config.toml
d_expert = 48
d_shared_expert = 64
init_std_router = 0.00972
lr_head = 0.00958
warmup_steps = 251
decay_shape = "linear"
Below are experts of layer 9 (counted from 0) of a mixture-of-experts language model. Rows are named router (the router's row for the expert), down (a neuron's output weights, with its number) and show model dimensions 0-223. Each number is 128 + 24 x the weight over its row's rms, rounded and kept within 0 to 255.
After each expert's rows: a language model's description of what the expert responds to. This comes from a sample of Wikipedia text that the model never trained on.

# expert 14
router [113 116 145 143 108 184 150 136 121 114 113 114 153 102  71 115 111 151 108 113 142  87 116  87  90 103  92 121 147 112 154 107 127 160 106 133 146  80 136 176 102 152 164 145 107  93 154 110 117  94 101  87 117 137 152 102 131 114 119 122 144 158 141 171 109 160 119 145 112 134 154 165  90 155 145 131 135 118 127 120 122 101 133 147 162  86 142 139 133  96 126 116 154 118 178 161  69 157 126 140 136 140 117 101 129 153 117 123 124 114 145 113 114 117 146 163 130 132 148 129 125 146 135  98 149 128 137 131 133 105 139  93 160 101 114 112 109 148  99  69  90 146 144 152 160 132 156 163 105 143 131 150 127 126 140 166 105  92 154 143 103 152 155 186 144 145  98 115  65 127  88 106 120 119  91 195 169 125 142 118 116 151 125 113 140 115 133 162 117 169 131 161 173  93 126 141  99 142 100 107 134 119 110 160 110 124 117 118 137  98 132 160 126 150 122 145 138 143 110 157 104 124 103 130]
down1 [159 149 144 128 115 149 156 135 150 105 146 125 129 140 162 158  83 116 100 108 100 148  92 156 103 131  73 143 141 163  97 123 106 191 125 124  96 120 163 118 104 119 142 112 106 137 180 121 131  97 127  99 143 166 129 144 171 128 144 118 116 129  95  82 145 151 147 141 105 118 107 104 135 135 135 114 133 161 148 136  72 123 106 130 155 140 160 122 151 162 130 134 128 113 107 162 120 104  88 134 117 134 132  95 110 150  87 154 120 156 130  71 131 130 188 106 117 107 126 132  98  94 126 131 157 172 157 115 148 167  97 155 154 132 151 151 106 103 118 121 101 117  73 138 157 119 143 117 134 134 123 103 130 101 142 111 131 174 157  83 101 120 123 129 112 113 145 148 126  86 123 135 108 134 128 108 139  99 167 125  90 119 125 111 100 151 167 133 122 150 144 111 157 153 114 108 153 174 170 200 147 147 139 121 163 126 108 104 138 177 130 117 146 153 134 124 121 161 105 153 123 123 146 101]
Forms of be and become, plus quantifiers and adverbs before descriptions, such as was, became, most, all, best known, widely.

# expert 15
router [104 163 125 130 177  93 140 107 110 144 157 168 134 141 126 156 128 160 138 138 181 106 137 165 165 132 146 129 168 144 127 154 159 107  99 118 160 107 136 144 102 134 102 100 135 135 116 134 152 118 111  89 132 166 144 124 131  93 136  89 146 137 143 152 173 116  98 111 143 160 127 131  93 114 148 133 146 114 132 144 142  95 125  99 102 110  76 168 172 133 104 112  89 116 132 128 199 108 148 111 111 111 123 157 159 112 134 111 169  91 141 127 128 136 140 102  92 146 152 116 109 140 169 118 121 101 115  89 119 130 119 156 131 165 127 151 165 147 171 159  88 113 141 138 120 109 118 115 129 166 110 153 104 109 138 115  89 155 153 125 128 108 109 148 153 117 144 176 116 114 100  79 118  70 175 124 129 175 105 126 112 127 110 153 125 158 121 143 106  88 143 105  93 124 132 126 161 153 144 108 147 167 153  96 116 134 110 145 130 133 136  90 114 143 120 141 175 107 153 116 143 104 127 166]
down0 [134 156 139 106 131 105 156 108 143 125 153 137 155 108 121 159 147 123 168 141 158 127 108  99 172  96 115  62 112 121 114 112 138 144 120 130 143 120 165 164 119 146  76 119 164 156 127 113 146 128 122 114 152 126 137  93 132 130  95 198 113 133 109 105 172 112 134 139 101 128 112 169  65 105 128 118 131 137 140 126 124 119 131 152 152  96 142 188 107 116 142 101 134 110 126 132 161 132 157 123 114  82 101 126 140 137 169 108 117 175 114 139 147 139 103 118 125 126  79 154  96 120 138  56 156 144 139 119 112 142 146 121 157 130 156 118 151 128 103 147 123 133 113 170  90 164 124 129 128 118  67 158 157  86 159 111 116 182 116 170 105 159 121  80 134 117  90 138 181 139 123 130 126 119 126 138 118 133 131 104 162 176 138 111 110 113 133 140 116 136 125 120 128 146 146 170 143 120  91 104 153 131 182 130 153 138 138 128 136 144 150 112 147 162 172 132 130 123 130 120 120 158 155 138]
Subject pronouns before a verb, such as he, it, they, she, plus nouns heading a noun phrase, such as team, company, industry.

# expert 48
router [ 84 116 107 149 130 102  97 140 147 167 141 174 117 127 139 120 170  96 131 157 113 135 118 122 174 118 135 138 120 121 123  97 147 148 160 107  99 115 150 144 108 131 104 132 143 109 161 120 151 117 123 114 128 132  96 149 117 133 123  70  98 138  95 137 131 109 151 119 133 166 151 101 180 146 157 113 137 111 109 130 136  91 105 130 124 145 106 132  93 136 137  83 133 117 155 106 159 114 152 127 144 144 158 151 135  96  98 111 121 102  96 122 172 105 130  93 106 162 139 134 151 121  91 153 136 153 146 139  99 109 125 120 123 147 137 174 164 133 104 115 137 142 117 110 153 111 133 108 122 150 125 110 142 163 125 135  91 160  98 116 140  97 128 151 117 116 133 133 118 109 113 101 109 152 109 110 103 168 187 171  88 142 128 161 103 177 109 163 114 172 162  95  94 135 162 128 135 129 156 140 126 170 182  87 111 143 117 105 174 180 140 123 161 109 163 159 188 128 115 125 120 118 144  74]
down0 [140  53 142 165  95  80 109 127 110 169 100 135 111 150 110 148 151 146 121 155  95 121  87 119 133 121 132 140 125 109 138 129 139 127 137 149 137 122 121 113 136 119  98 122 119 118 155 130 137 129 136 143 128 171 128 175  87 142 154 127 100 115 165 154 117 115 112 104 131 124 193 133 164 125 128 145 124 138 169  86 139 120 177 152 136 119 100 186 129 149 107 142  99 152  83 121 115 141 138 151 217 145 121 127 129 150 116 125  91 120 136 120 114  82 141 124 146 101 150 108 114 161 112 150 118  88  93 142 138 126 124 128 124 171 134 137 149 151 140 130 119 130 126  73 155 158 103 114 120  91 115 148 102 140 122 107 105 124 114 122 159 149 121 171 120 154 155  86 151 122 188 118 155 150 118 136 118 153 141 155  99 162 101 115 105 136 122 145 114 135 126 115 109 130 144 162 121 203  98 130 125 128 157 104 121 103 157 144 175  66 118  85 124 125 120 141 146 120 117 123 141 140 138 141]
Middle pieces of rare proper names, brands and titles, such as Raver, Caster, Salahuddin, plus backslashes and "math" in LaTeX formulas.

# expert 24
router [110 181  94 103 140 113 123 103 173 131 148 130 158 124 125 171 133  83 163 109 104 119 101 164 133 164 135 152 116 143 149 130 145 101 134 138 123 138 125  98 156 102 126  96 146 159 132 130 102 115 131 180 111 166 146 142 138 127 111 119 128 151 157 173 133 107 118 113 147 151 145 140  89 110 140 121 128 182 121  96 102 129 112 135 156 130 131 156 136 157 139  89 110 108 110 152 164 143 128 115 121 162 147  96 121 137 125  85 123 126 113 153 135 163 110  95 109 113 147 177 136 125 120  77  93 135  97 164  99 152 128 180 125 137 102 110 155 115 105 143 105 126 145  61 148 128 169 124 109 144 111 113 124  98 108 132  90 148 127 104 123  70  94  82 110  91 122 132 130 139 127 108 120  81 102 128 106 135 125 115 136 122  82 106 101 140 148 164 103  86 109 135 121 174 133 111 142 178 117  93 138 129  96 112 121 112 142 104 165  86 155 120 103 163  99 150 126 148 157 127 155 108 145 137]
down0 [ 88 161 106 127 140 138 155 107 161  91 111 141 114 135 125 132 139 172 135  98 132 107 169  80 159 104  97 118  91  95 167 144 135  97 147 170 144  99 152 142  92  96 131 129 156 112 107 131 154 122 127 125 117 110 111 102  89 139 140  93 131  87 172 113 132 151 108 154  53 164 117 172 149 143 142 149  99 102  98 177 131 130 169 103 103 113 100 133 111 108 151 157 113 120 133 108 119 145 143 134 135 153 126 137 159 107 121 116 206 117 163 100 111 119 147 138  99 100 122 149 135 145 113 137 103 144 169 122 108 148 126  93 176 105 132  88 131 116 143  65 136 114  93 147 102 176 139 132 124 140 132 116 142 161  93 112 118  77 149 100 129 134 156 139 130 124 105 127 110 134 123 174 137 116 143 121  95 149  85 136 118 110 132 160 129 106 127 119 136 115  88 166 130 106 121 137 158 137 130 132 145  94 146 144  96 152 141 105 150 137  92 110 136 133 151 141 106 149  94 130 144 115 134 161]
Century pieces 19 and 20 starting years, and nouns for works or events after "the", such as construction, release, photography.

# expert 8
router [131 140 120 104 154 105 161 150 147 158 159 109 158 109  94 139 128 108 154 146 125 109 151 146 138  90 132 138 157 159 213 154 110 111  85 121 111 137 157 114 129 128 132 161 124 129  84 107 108 117 115 110 170  78 103 145 141 102 139 104 137  96  86 117 125 121 176 122 147 135 114 145 136  78 101 180 129 178 138 166 158 154 165 100 147 102 125 128 118 107 106 159 169 137 124 135  96  99 113 137 110 171 154 164 152 115 140 137 143 123 104 154 131 144 141 105 127 141 143 129 125 115 114 136 130 125 116 115 121 123 113 151 122  98 178 176 126 147 160 153 175 122 103 124 142 138 164 126 129  98 147 117  87 146 125 166 115 138 103 112  72 148 153 148 162 111  90 151 119 104 127 104 115 161 136 133 134 157 142 160 118 133 146 153 103 136 115 127 152 137 144 139 136 150 134  99 136 120 105  80  98 194 178 129 123 130  93 116 130 176 155 135 137 114 157 130 132 108 119 128 175 127 108 130]
down2 [122 125 138 139  90 133  97 123 144 131 120 101 111 138  95 133 158 111 109 134 135 167 146 129 152 153 148 156 155 132 146 129 136 102 115 157 151 139 165 111 117  63 109 150 167  97  91 123 141 125 129 129  85 104 123 125 135 178 133 114 101 153 136  94 116 102 119 105 112  90 112 146 157  87 110 107 146 142 134 101 112 167 169  98 125  84  96 146 138 101 109 138 131 111 165 153 176  79 155 125  96 130 142 150  98 107  93 120 130 141 100 112 104 102 134 131 122 109 128 135  92 109 123 142 103 154 113 120 152  89 145 124 136 142 165 159  74  88 133 105  89 129 110 134 123  81 117 126 173  90  89 145 114 125 180 128 120 153 177 131 140 101 151 134 101 135 123 125 118  84 138 137 137 129  84  99 122 145 122 123 130 109 127 160 112 117 144 169 135 111  71 169  99 144 133 142 121 148 107 125 151  85 122  91 137 119  91 122 153 151 129 135 173 155 139 118 118 160 172 135 159 105 164 143]
Opening or middle word pieces of longer or rarer words, often right after the, such as se, qu, ch-rom-atic, h-orm-one.

# expert 2
router [125 166 117  98 125 153 122 127 154 118 124  84  97  73  97 107  89 150 139 103  96 105 107 131 104  98 123 139 152 106 114 132 134 128  94 124 132 112 136  97 108 101  78 131 156 122 121  83 115 130 127  90 128  79 100  99 136  91 140 115  97 161 119 124 113 117 125 126 134 138 124  94 147 155 147 110 132 140 125 150 116 115 129 145 165 111 125  96 172 172 117 114 186 143 139 134 131 102 120 139 146  84 176  98 102 142 172 115 133 129 140  93 135  89 113 134 132 173 126  98 113 120 139 137  70 112 186 100 139 107  99 153 125 158 157 133 151 116 104 127 105 109 133 151 144 126 123 107  82 130  83 141 133 140 139 147 113 135 177 150 119  98  83 117 151 145 129 169 144 142 135 131 101 184 133 116 150 140 184 101 127 108 131 106 145 117 123 125 114 139 162  80 154 164 120 125 170 174 115  93 116 132 124 151 146 172  92 126 118 160 103 119 128 106 144 131  79 118 142 124 133 143 113 135]
down1 [160 128 123 115 130 114 153 154 141 110 134  82  90 141 167 116 105 114 150 128 135 103 147 155 158  92 168 135 138 123 102 126 113 127  82 100 111  70 153 141 135 115 127  54 100 119  86  52 152  85 107 152 109 130 138 134 119 111 121  79 127 147  99  90 130  83 117 149 157 160 190  88  97 118 158 109 146 113 147 154 151 115 127 144  98 119 144 146 129 173 154 161  77 112 101 102 143 141 116 112 124 137 135 155 154 120 146 159 148 112 101 110 139 116 151 121 133 156 130 138 116 115  99 113 133 126 135 144 108 150 127 118 168 150 113 132 121  87 169 169 115 117 134 137 114 128 145 129 161 146 126 118 137 159 104 131 172 130 201 113 150 133 122 158 122  96 144 142 156 125 179 128 119 137 122  95 119 149 110 106  78 153 126 131 152 126 141 118 138 125 131 107 144 101 148 103 133 132 109 124 114  95 163 160 117 115 168 147 123 159 112 164 129 101 136 163 123  96 145 111 120 121 128 121]
Coordinating words and sentence punctuation linking clauses or actions, mostly in sports and career narration, such as and, but, or, while, commas.

# expert 35
router [110 107 107 124 148 123 118  95 131 115  98  85 125 128 132 106 101 114  81 155 105  88 133 123 145  88 100 127 121 161 179 143 156 146  96 179  90 149 126 133 146 166 113 119 109 132 140 120 118 116 108 129  75 122 106 134 141 147 143 114 144 145 108  99 183 132 131 139 133 171 133 137 165  92 113 143 147 114 134 157 144  88 143 140 147  98 149 103 113  92 129 159 158 168 111 141 120 130 106  76 145 125 174 131 143  84 169 137 115 116 128 141 107 137 128 104 104 176  70 125  99 118 142 111 152 153 146 162 135 148 124 139  96 177 124 152 108 140 110 118  86  74 114 153 138 157 153 149 112 150 144 103 111 119 145 116 107 122 100 127 118 152 118 146 128 119 136 123 133  90 147 172 163 178 155  82  91 156 163 129 134 121 141 154 112 144 104  99 149  90 120 164 117 158 125 144 141  82 136 120 132 133 117 119 177 123 112 115 111  92  77 119 150 136 130 133 154 128 107 134 159 149 119 141]
down1 [153 110 139 130 124 102 129 122 166 140 119  96  55 100 137 156 169 104 112  91 149 124 136 170 111 136  92  94 137 147 121 137 122 143 119 129 136 141 101 135 123 112 122  92 140 104 165 109 140 122 132 125 121 108 159 104  74  82 137 125 124 142 122 165 130 151 145 124 105 161 124 172 121 100 137 145 118 147 168 108 118 147 164  98 128  82 167 137 105 117 147 148 116 155 147 135 138 176 132 108 131 154 126 120 167 143  96 112 106 109 135 102 139 142 109 132 130 129 103 157 177 107  92 126 138 115  86  88 147  93 115 128 157 112 158 135 156 150  99 129 134 111  80 146 115 111 140 108 124 138  95 166 126  97 119 108 165 132 115 106 148 164 153 145 147 150 152 103 125 139 126 115 103 160 153 152 164 151 123 128 148  74  86  80 131 128 145 169 121 166  94 101 141  83 148  94  97 152 142  86 110 175 122 148 100 120 116 125 156  81 143 107 154 124 149 135 148  77 116 132  96 135 125 126]
Inner syllables and first pieces of non-English personal names, often Slavic, Iberian or Italian: Nik(ola), Sam, Geron-im-o, Don-iz-etti.

# expert 36
router [166 100 153 146 128  95  96 147 153 157 147 148  81 127 137 126 105 149  92 152 161 120 135 136 147 153 149 134 130 134 162 114 127 101 108  68  87 162 140 103 103 144 128 145  76 162  96 128 142 166 139 183 118 127 152 138 130 125 107 126 113  83 101 131 121 153 145 131 110 135 147 154 123  91  78 140 159 139 146 163 123 111 131 118 155 149 134 102 145  94 128 166 184 128 109 142 137 114 126  50 125 144 126 151 128 110 114 115 143 160 169 140 134  98 144 139 110  88 133 128 135 158 154 156 119 153 138  80 124 108 154 141 128 113 142 136 188 139  92 113 133 102  85 146 119 125  81 113 105  73 164 144 132  73 139 132 116 107 166 132 132 141 136 121 140 120 134 106 138 121 107 111  77 125 109 113 147  97 127 139 154  92 155 131 144 122 121 161 127 157 138 116 130 125 138 123 140 130 155 137  96 170 153 122  94 101 112 127 114 158 146 123 157 137 161 158 177  91 132 145 128 111 115 100]
down1 [100 142 138 125 164 151 160 108 148  93 156 146 150 111  66 105 121 108 151 164 132  84 101 153 144 140 152 127 137 130 151 104  98 145 158 114 151 140 156 125 143 112 171  99 132  98 159 195 105 101  81 145 133  93  82 131 114 143 102 104 102 105 144 132 143 138 136 141 189 102 106 156 118 125 137 137 135 146 151 107 120 170 148 114 126  99 119 143 130 196 128 152 138  73 145 111 123 107 128 129 131 136 162 161 133 124  96 135 116 149 132 134 155 152 150 126  99 117 143 177  86 126 147 133 122 103  90 124 148 122 142 126 115 117  84 117 100 134  97  76 113 128 143 163 117 109 175  85 129 143  65 142 100 148 100 146  99 123 102 148 120 131 140 119 154 128 112 105 109 104 111 161 109 170 131 128 144 151 114 170 121 126  96 143 137 124 153 135 140 128  95 127 118 150 147 158 148 156 147  96 113 144 136 116 128  67 103  97 157 130 135 145 107 140 134 128 124 115 120 109 116 108  85 157]
Short pieces right after a word's first letters, which later take suffixes, such as f-ron-tal, f-us-elage, D-ip-hthongs, plus mod, cap, ″N.

# expert 54
router [115 157 139 144 106 131 118 147 122 138 132 152 111  95 138 116 117 119 115  96 146 104 118 123 155 132 152 105 120 135  71 141 159 124 175 132 159  85 114 112  85 146 121 146 147 150 145 112 116  98 120 122  93 116  65 136  87 102 128 133 106 127  87 103 162 147 101 105 157 114 115 183 138 151  90 108 150 162 150 134 132 115 108  81 102 133 126 152 127 158 129 113 120 129 102  98 163 134  94 156 119 114  83 185  94 115 150  82 127 141 150 131 135 140 139  91 138 110 152  94 121 100 164 107 111 149 116 137 123 117  94  70 111  76 142 180 118 117 135 111  94 133 108 104 131  88 190 118  89 165 161 125 134 164 110 118 135 155  93 122 132 136 165 110 139 128 124 113 126 118 129 133 149 116 123 146 111 130 149 137  80 134 141 131 117 110 144  95 148 117 153 147 126 102 136 143 126 162 132 155 164 143 102 111 193  99 131 121 149 104 112 150 149 104 155 123 157 112 128 158 159 140 164 145]
down2 [105 123 183  87 101  68 118 122  92 101 150 128  96 170 141 126 123 130 148 128 131 116 149 154 132 144 118 119 113 120  95 137  82  99 133 135 192 154 139 160 125  90 138 119 148 128 132 149 144 133 149 116 147  99 125 137 172 103 147 128 125 170 117 151 125 158  81 108  85 126  97 134 111 123 114 124 164 173 143  92 115 139  73 123 120 192 131  98 131 132 125 119  89 124 126 135 134 133 166 139 160 114 124 147 139 113 160 134  94 115 117 144 138 122 157 125  82 113 155 132 162 102 148 120 115 155 158 127 112 114 114 137 137 122  85 154 159  67 130 108 109 140  78  84 114 123 115  87 107 136 123 149 137 157 111 131 132 130 136 132 131  84 105 118 183 134 120  93 134  98  84 151 140  91 112 136 117 126  95 157 115 119  95 138 155 124 162  65 116 138 143  95 153 165 140 143 127 121 138 101 141 145 119 132 113 138  97 159 124 145 159 112 141 151 151  99 124 114 132 116  82 143  89 132]
Capital letters beginning surnames, football position codes and country codes in sports tables, such as MF, GK, C-R-O, E-G-Y.

# expert 26
router [155 135 114 108 122 143 148 130 152 121 130 145 163 166 123 147 131 116 107 125  92 103 126 140 147 183 149 143 130 127 160 137 154 116 175 111 116 144 179 114 110  82 163 129 134 144 118  85 110 114 145 116 123 131 107 154 128 102 116  78 130 124  97  98 118 170 170 114 125 178 131 142 157 150  83 132 124 140 128 120 104 153 100  93 169 131 137 122 109 105  73 133 153 109 159 144 132 136 106 106  85 130 114 132 105 103 151 126 104 142 136 118 162 127 109 131 118 150 114 130 114 127 127  82 128 153 126 119  79 110 120 119 118 134 121 151 131 152  90 128  90 117 109 133 154 134 111 126  94 145 150 134 146 172 130 128 109  79  92  82 131 160 117 143 111 141 117 134 102  76  93 108  98 131 146 174 104 157 155 134  95 143 130 106 115 115 129 106 142 146 181 120 158 157 146 124 173 147 148 149 154 147 160 107 144  79 141 111 147 112 104 157 141  96 163 167 167 163 153 130 132 112 174 184]
down0 [112 131 118 141 183  94 143 101 119 194 118 107 170 102 135 153 144 146 123 139 151 136 161 142 112 123 109 111 139 130 111 100 157 127 129 127  97 109 119 142 106 121 131 153 120 108 146 112 133 152 129 153 131 111 103 130 112  99 117 157 138 149 145 114 143 132  95 125  96 135 144 111 122 131 125 165 142 131 125 106 107 129 126 151 100  91  94 152  89 167 106 176 153  94 167 164 103 129 128 131 110 119 103 125 147 123 106 121 184 130 100 115 119 122 188 104 101 131  93 104 150 120  85 100 165 174 135  87 139 151 117  98 182 102 133 135 138 113 134 158 156 127 169 158 114 133 124 108 129 135 166 152 178 140 114 180 157 102 146 119 105  96 121 128 116 136  92 141 119 113  96  79 121 109 142  97 110 163 133 118 119 159 161 156 178 162  97 131 152 119 143 138 146 150 118 160  60 144 152 133 114 123 117 146 144 180 138 154  98 144 117 142 150 151 137 114 156 158 125 116 168 134 163 136]
Capitalized cell words in tables and results lists, such as Win, Loss, Yes, Hall, and syllables of Korean or Cantonese given names like Won, Young, un.

# expert 12
router [ 79 143  90 151  88 119 110 118 131 105 152 109 163 119  99  85 141 125 125 127 158 124 114 127 165 144 142 148 134  94 110 137 142 138 171 109 112  82 113 108 155 107 143 123 121 127 118 127 130 138 118 121 112 128  87 135  90 118 133  81 122 126  93  82 150 134 122  88  94 119 155 163 175 191  92 107 135 114 114 118 120 122 133 123 154 160 135 155 118 149 146 128 121 120 100 146 139 118 117 141 104 184 125 163 121 138 160 123  95 126  87 102 129  92 160 100 109 126 133 107 134  85 134 156 117 160 115  99 103 116 140  80 128 117 117 161 144  99 167 120 121 114 164  79  99 104 171 115 161 148 117 144 131 129  96 125  95 133  85 168 138 109 131 161 153 142 159 133 149  96 115 174 145 128 136 123  92 158 153 160 143 155 144 119  93 102 117 113 123  92 102 125 148 106 152 114  89 120 108 123 188 161 114 105 160 131 104 130 145 134 119  80 145 127 167 130 141 124 150 111 147 165 164 126]
down0 [153 117 116 162 105 156 107 102 144 132 132 113 188 160 100 127 155 129 106 126 117 181 135 126  88 126 128 113 103 110 131 124 122 127 172 161  97  99 105 127 135 129 134 120 196 132 138 122 102 145 119 134 124 114  83 127 169 126 139 115 111 132  90 152 218  99 103 141 120 117 118 106 160 110 162 136  87 131  96 163 120 125 154 148 125 142 169 139 187 130 137 138 159 105 178 120 109 116  87 146 100 117 146 122 183 117 153 149 138 138 109 119 161  91 140 135 126 118 130 158 124 155 125  99 118 129 104 116 138 146 131 128 113 140 101 160  98 138 123 128 130  81 105 163 134 135 119 127 154 112 172 130  88 139  98 122 145  88 137 108 132 133 140 137 138  86 148 105 153 164 124 116 131 120 114 165 124 124 124 162 102 166 119 104 188 137 150 156 151 132 121 149 101 126 133 157 149 119 142  90 117 129 130  92 135 148 151 112 146 174 162 170 107 141 151 116  89 152 111 161 119 161 101 140]
Single capital letters starting a name or abbreviation, especially after a hyphen or bracket, such as Jan-Ove, Karol-Ann, (Saint.

# expert 28
router [158  90 134 121 123 111 165  89 164 170 107 118 125 123 144 123 150 120 153 109 163 149 122 101 192 132 127 151 104 141 162 183 159 131 120 130 109 110 154 138 161 128  93 123 105 114 130 136 113 116 128 110 119  85  70 177 151 121 163 116  94  88  80  89  98 130 138 112 151 120 139 117 198  68 139 131 116 126 156 154 132 107 125 148 181 116 121 131 122 122 143 140 132  97 123 139 153 131 114 131  86 145 113 199 135 133 144 127 121 145 134  99 141 134 157 112 161 113 150 125 120 111  90 102 120 128 109 149 116 118 116 105  97 137 163 182 136 136 144 158  85 111 122 110 141 166 177  98 131 155 137 134 140 128 133  67 103 159 124 134  77 121 118 159 141 137 123 148 136 126 108 126 168 164 128 129 110 129 125 173  80 114 123 133 101 159  97 132 153 126 116 147 121  94 138 172 137 151 160 105 146 157 137 118 122  96 145 122 145 113 109 130 145 124 155 106 141 104 131 126 142 129 144 115]
down1 [ 94 126 149 149  86 186 102 150 104 136 141 108 150 142  96 137  85 102 157 125 103 102 111 176 140 167  72 110 196 144 129 103 120  92 126 115 129  98 127 114 124 139 168 108  94 122 134 132 129 128 125 111  95 143  82 127 124 141 123 105 123 112 148 104 111 106 125 162 107 154  89 166 118 112 130 112 153  95 118 127 147 126  95 101 103 132 150  98 149 115 148 147 112 139 134 157 115 134 104 119 147  94 160 128 149 127 113 155 162 113  85 127 156  71 132 128 122 113 142 127  98 125 108 171 148 149 116 121 154 142 111 101  97 108 141 135 111 118 140 129 138 132 150 150 163 144 132 125 114  88 148 114  96 132 107 107 158 101 182 141 124 120 192 117 115 129 153 140 122 135 107 157 157 146 106  90 122 134 122  89 134 109 142 118  79  82 152  99 107 186 137 164 102 157 126 104 115 137 145 115 119 126 190 173 128 107 130 117 169 114 133 145 136  96 165 125 154 115 120 122 165 100 127 109]
Single capital letters or capital pairs opening names, often taxonomic genus or author names, e.g. C in Coues, T in Turatia, Th.

# expert 10
router [115 112 136 119 185 107 113 120 171 113 162 147  96 110 148 133 120 120 126  85 155 127 148 146 144 179 168 133 168 115 129 118 140 114 100  93 153 149 177  95 109 113 142 154 162 174 138 104 177 133 114 109 115 147 137 133 110 153 124 107 106 113 163 141 167 138 138 141 148 155 161 160  70 140 153 147 156 166 127 146 116 130 110 119 134 154 127 162 131 138 120  97 117 103 101 155 155 103 133 133  87 159 116 134 118 132 128 169 143 128 107 124  99 139 161 145 106 121 121 113 127 123 150 107 152 112 103 115 124 129 119 146 114 112  80 143 149 162 102  94  94 186 137 104 107 137 112 164 112 136 121 132 134 121 135 100 112 139  98 126 112  83 125 100 119 157 156 115 122 132 112 145 130  60 114  74  96 175 151 143 107 145 153 126 121 107 111 167 155  77 146 120 122 106 115 110 145 142 164  98 140 161 157 102 117 111 136  99 116 147 137 112 123 127 139  84 165 103 149  83  98 102 161 125]
down9 [ 87 153 104 115 129 163 129 103 103 122 101 129 144 159 109  86 133 126 118 132 139  95  92 110  92 126 150 133 161  75 109  93 134 114 134 142  99 147 133 138 110 101 153 123 142 158  83 153 119 141 130 141 111 124 119 123  92 126 164 131 156 133 154 120 128 194 142 123 132 114 117 152 109 156 140 166  97 161 139  97 168  99 167 109 104 148 141 101 103 108 110 127  98  90 147 134 114 149 177 169 124 126 124 105  86 112 129 157 111  89 126 180  92 139 124 106 167 121  95 113 141  83 141  97 124 141 167 152 161 150 127 125 146 153 146  76 146  86 121 131 136  93 131 125 130 130 139 152  91 178  90 142  91  89 119  93  97 123 111 125 175 125 124 124 156  56 148 136 180 158  94  84 139 109 134 131 127 133 133  95 118 101 120 138 138 131 134 122 114 123 105 115 113 110 125 114  89 110 112 115 139 132 138 116 102 119  96 112 161 130 115 100  97 122 101 129 126 107 135 159 114 104  97 128]
Football and sports career words such as team, coach, contract, season, plus Career and Total labels in statistics tables.

# expert 5
router [131  85 117  75 155 146 137 118 128 168 147  99 132  91  81 128 138 153 147 112 105 138 156 132 106 129 115 164 135 106 140 149 121  90 133 113  83 100 176 132 151 149 127 126 105  97 156 102 119 109 116 189 151 108  89 125 182 147 135  77 120 183 152 120 106 137 165 121 144 143 168 126 146 117 142 137 111 124 134 139 111 147 116 120 147 107 110 141 113 123 145 141 131 165 110 142 157 141 129 107  92 115 150  89 113 150 113 144 112 130 102  89  80  87 140 105  79  90 137 116 169 149 129  82  93 102 144  87 144 131 155 148 108 136 135 129 145 136 112 117 165  98  96 144 150 136 147 137 115 119 155 127 154 133 127 151 106 103 107 133 122 104  95 176 114 125  83 101 123 118 115  87 177 138 159 150 122 153 137  89 138 132 157 111 139 143 121 125 117  98 128 128 117 141 116 111 144 124 122 146 126 159 112  90 123 127 101 155 129 151 117 182 150 135 145 134  93  85  99 175  73 136 133 140]
down1 [165 104 191 124 118 101 144 125 101 195 115 119 117 124 118 160 122 123  77  97 137  89 142 145 105 146 139 131 139 115 155 112 155 111 141 118 134 183 130  93  92 121 101 130 104 167 104 138 144 157 134 124 100 111 131 136 110 102 165 155  74 153 155 100 125  99 147 102 144 128 154 122  86 139 108 124 136 145 132 136 134  82 112 179  86 125  87 133 141 182 136 143  87  93 107 159 142 152 134 154  89 171 162 118  88 164 152 179 129  95 117  74 139 143 131 125 134 133  96 129 126 132 145 107 136 138 133 127 150 100 123  94 161  94 120 112 108 156 137 144 141 145 124 113 129 102 128 189 145 176 129 158 128  77 124 129 100 142  95  77 148 121 162 134 141 134 118  89 142  83 144 138 148 155 136 107 116 100 131 153 136 118 110 162 106 145 137 120 125 111 129  99 115 108 127 133 118 121  88 132 118 143 126 112 112 131 140 120 115 143 130 146 161 150 128 114 139  85  91 122 126 120 153 111]
Conjunctions and connectives opening a clause, often after a comma or period: as, that, but, so, until, since, However.

# expert 44
router [131  85 122  91 151 155 109 129 115 117  94 160 115 124 152 169 124 140 140 142  94 154 129 142 145 126 132 144 139 129  99 131 153 124 142 158 117 123 104 124 160 122 114 139 145  94 155  98 151 108 169 163  92 181 120 114 144 126  91 146 127 120 134 124 108 127 156 186 130 141 149 176 100 135 116  93 159 146  96 175 108 128 104  70 157 143 126 154 127  93 141 117 161 155  93  95 116 148  98 108 103 113 140 137 106 123 153 153  90 121 105  97 168  97 176 104  84  95 103 114 149  98 129 104 130 127 124 104 128 101 111 137  94 107 177 116 119 158 130 111 124 150 113 114 112 133 132 138  98  89 108  84 129 108  79 100 115 131 156 137 122 123 104 109 116 110 110 156 126  95 137 149 140 131  94 127 167 141 159 155 133  88 145 154 144  86 152 154 111 105 169 127 111 103 147 111 121 145 119 170 139 160  90  91 130  99 172 105 164 120 120 152 123 138 128 103 142  91  99 159  96 132 124 117]
down0 [140 175  72  84 114 150 164 158 124  84  98 165 122 125 146 141 174 192 124 140  99 175 160 108 182 167 135 148 130 126 117 130 124 118  74 118 106 130 132 116 134 122 116 170 141 154 126 118 108 106 121 135 126 104 111  95 126 136 125  67 134 114 131 177 108 120  92 138 100 123 102 132 160 176 112 136 100 167 109 147 123 160 150 112 142 127 198 124 101 104 151 123 162 123 125 115 137  98  94 117 126 160 116 135 135 125 159 152 141 115 130 147 159 109 100 129 121 126  86 112 123 132 118 122 161 130 149 138 181 117 152 135 154 147 129 104 137  97 128  96  96 130 127  92 146 124 155 136 153 129 144  99 148 129 135 121 128 135 100 160 144 157 133 125 103 115 162  70 168 134 145 151 113 116 127 130 132 136 124 141 151 126 167 141 132 137 185  97 144 118 151 141 139  64 159 124 131 126 104 126 112 173 158 134 111 146 115  94 140 110 117 139 106 134 131  84 156 115 116 130 112 136 178 146]
Infobox field labels and table row endings, such as Succeeded, Preceded, Born, Genus, Coordinates, Portrayed by, and row-end pipes.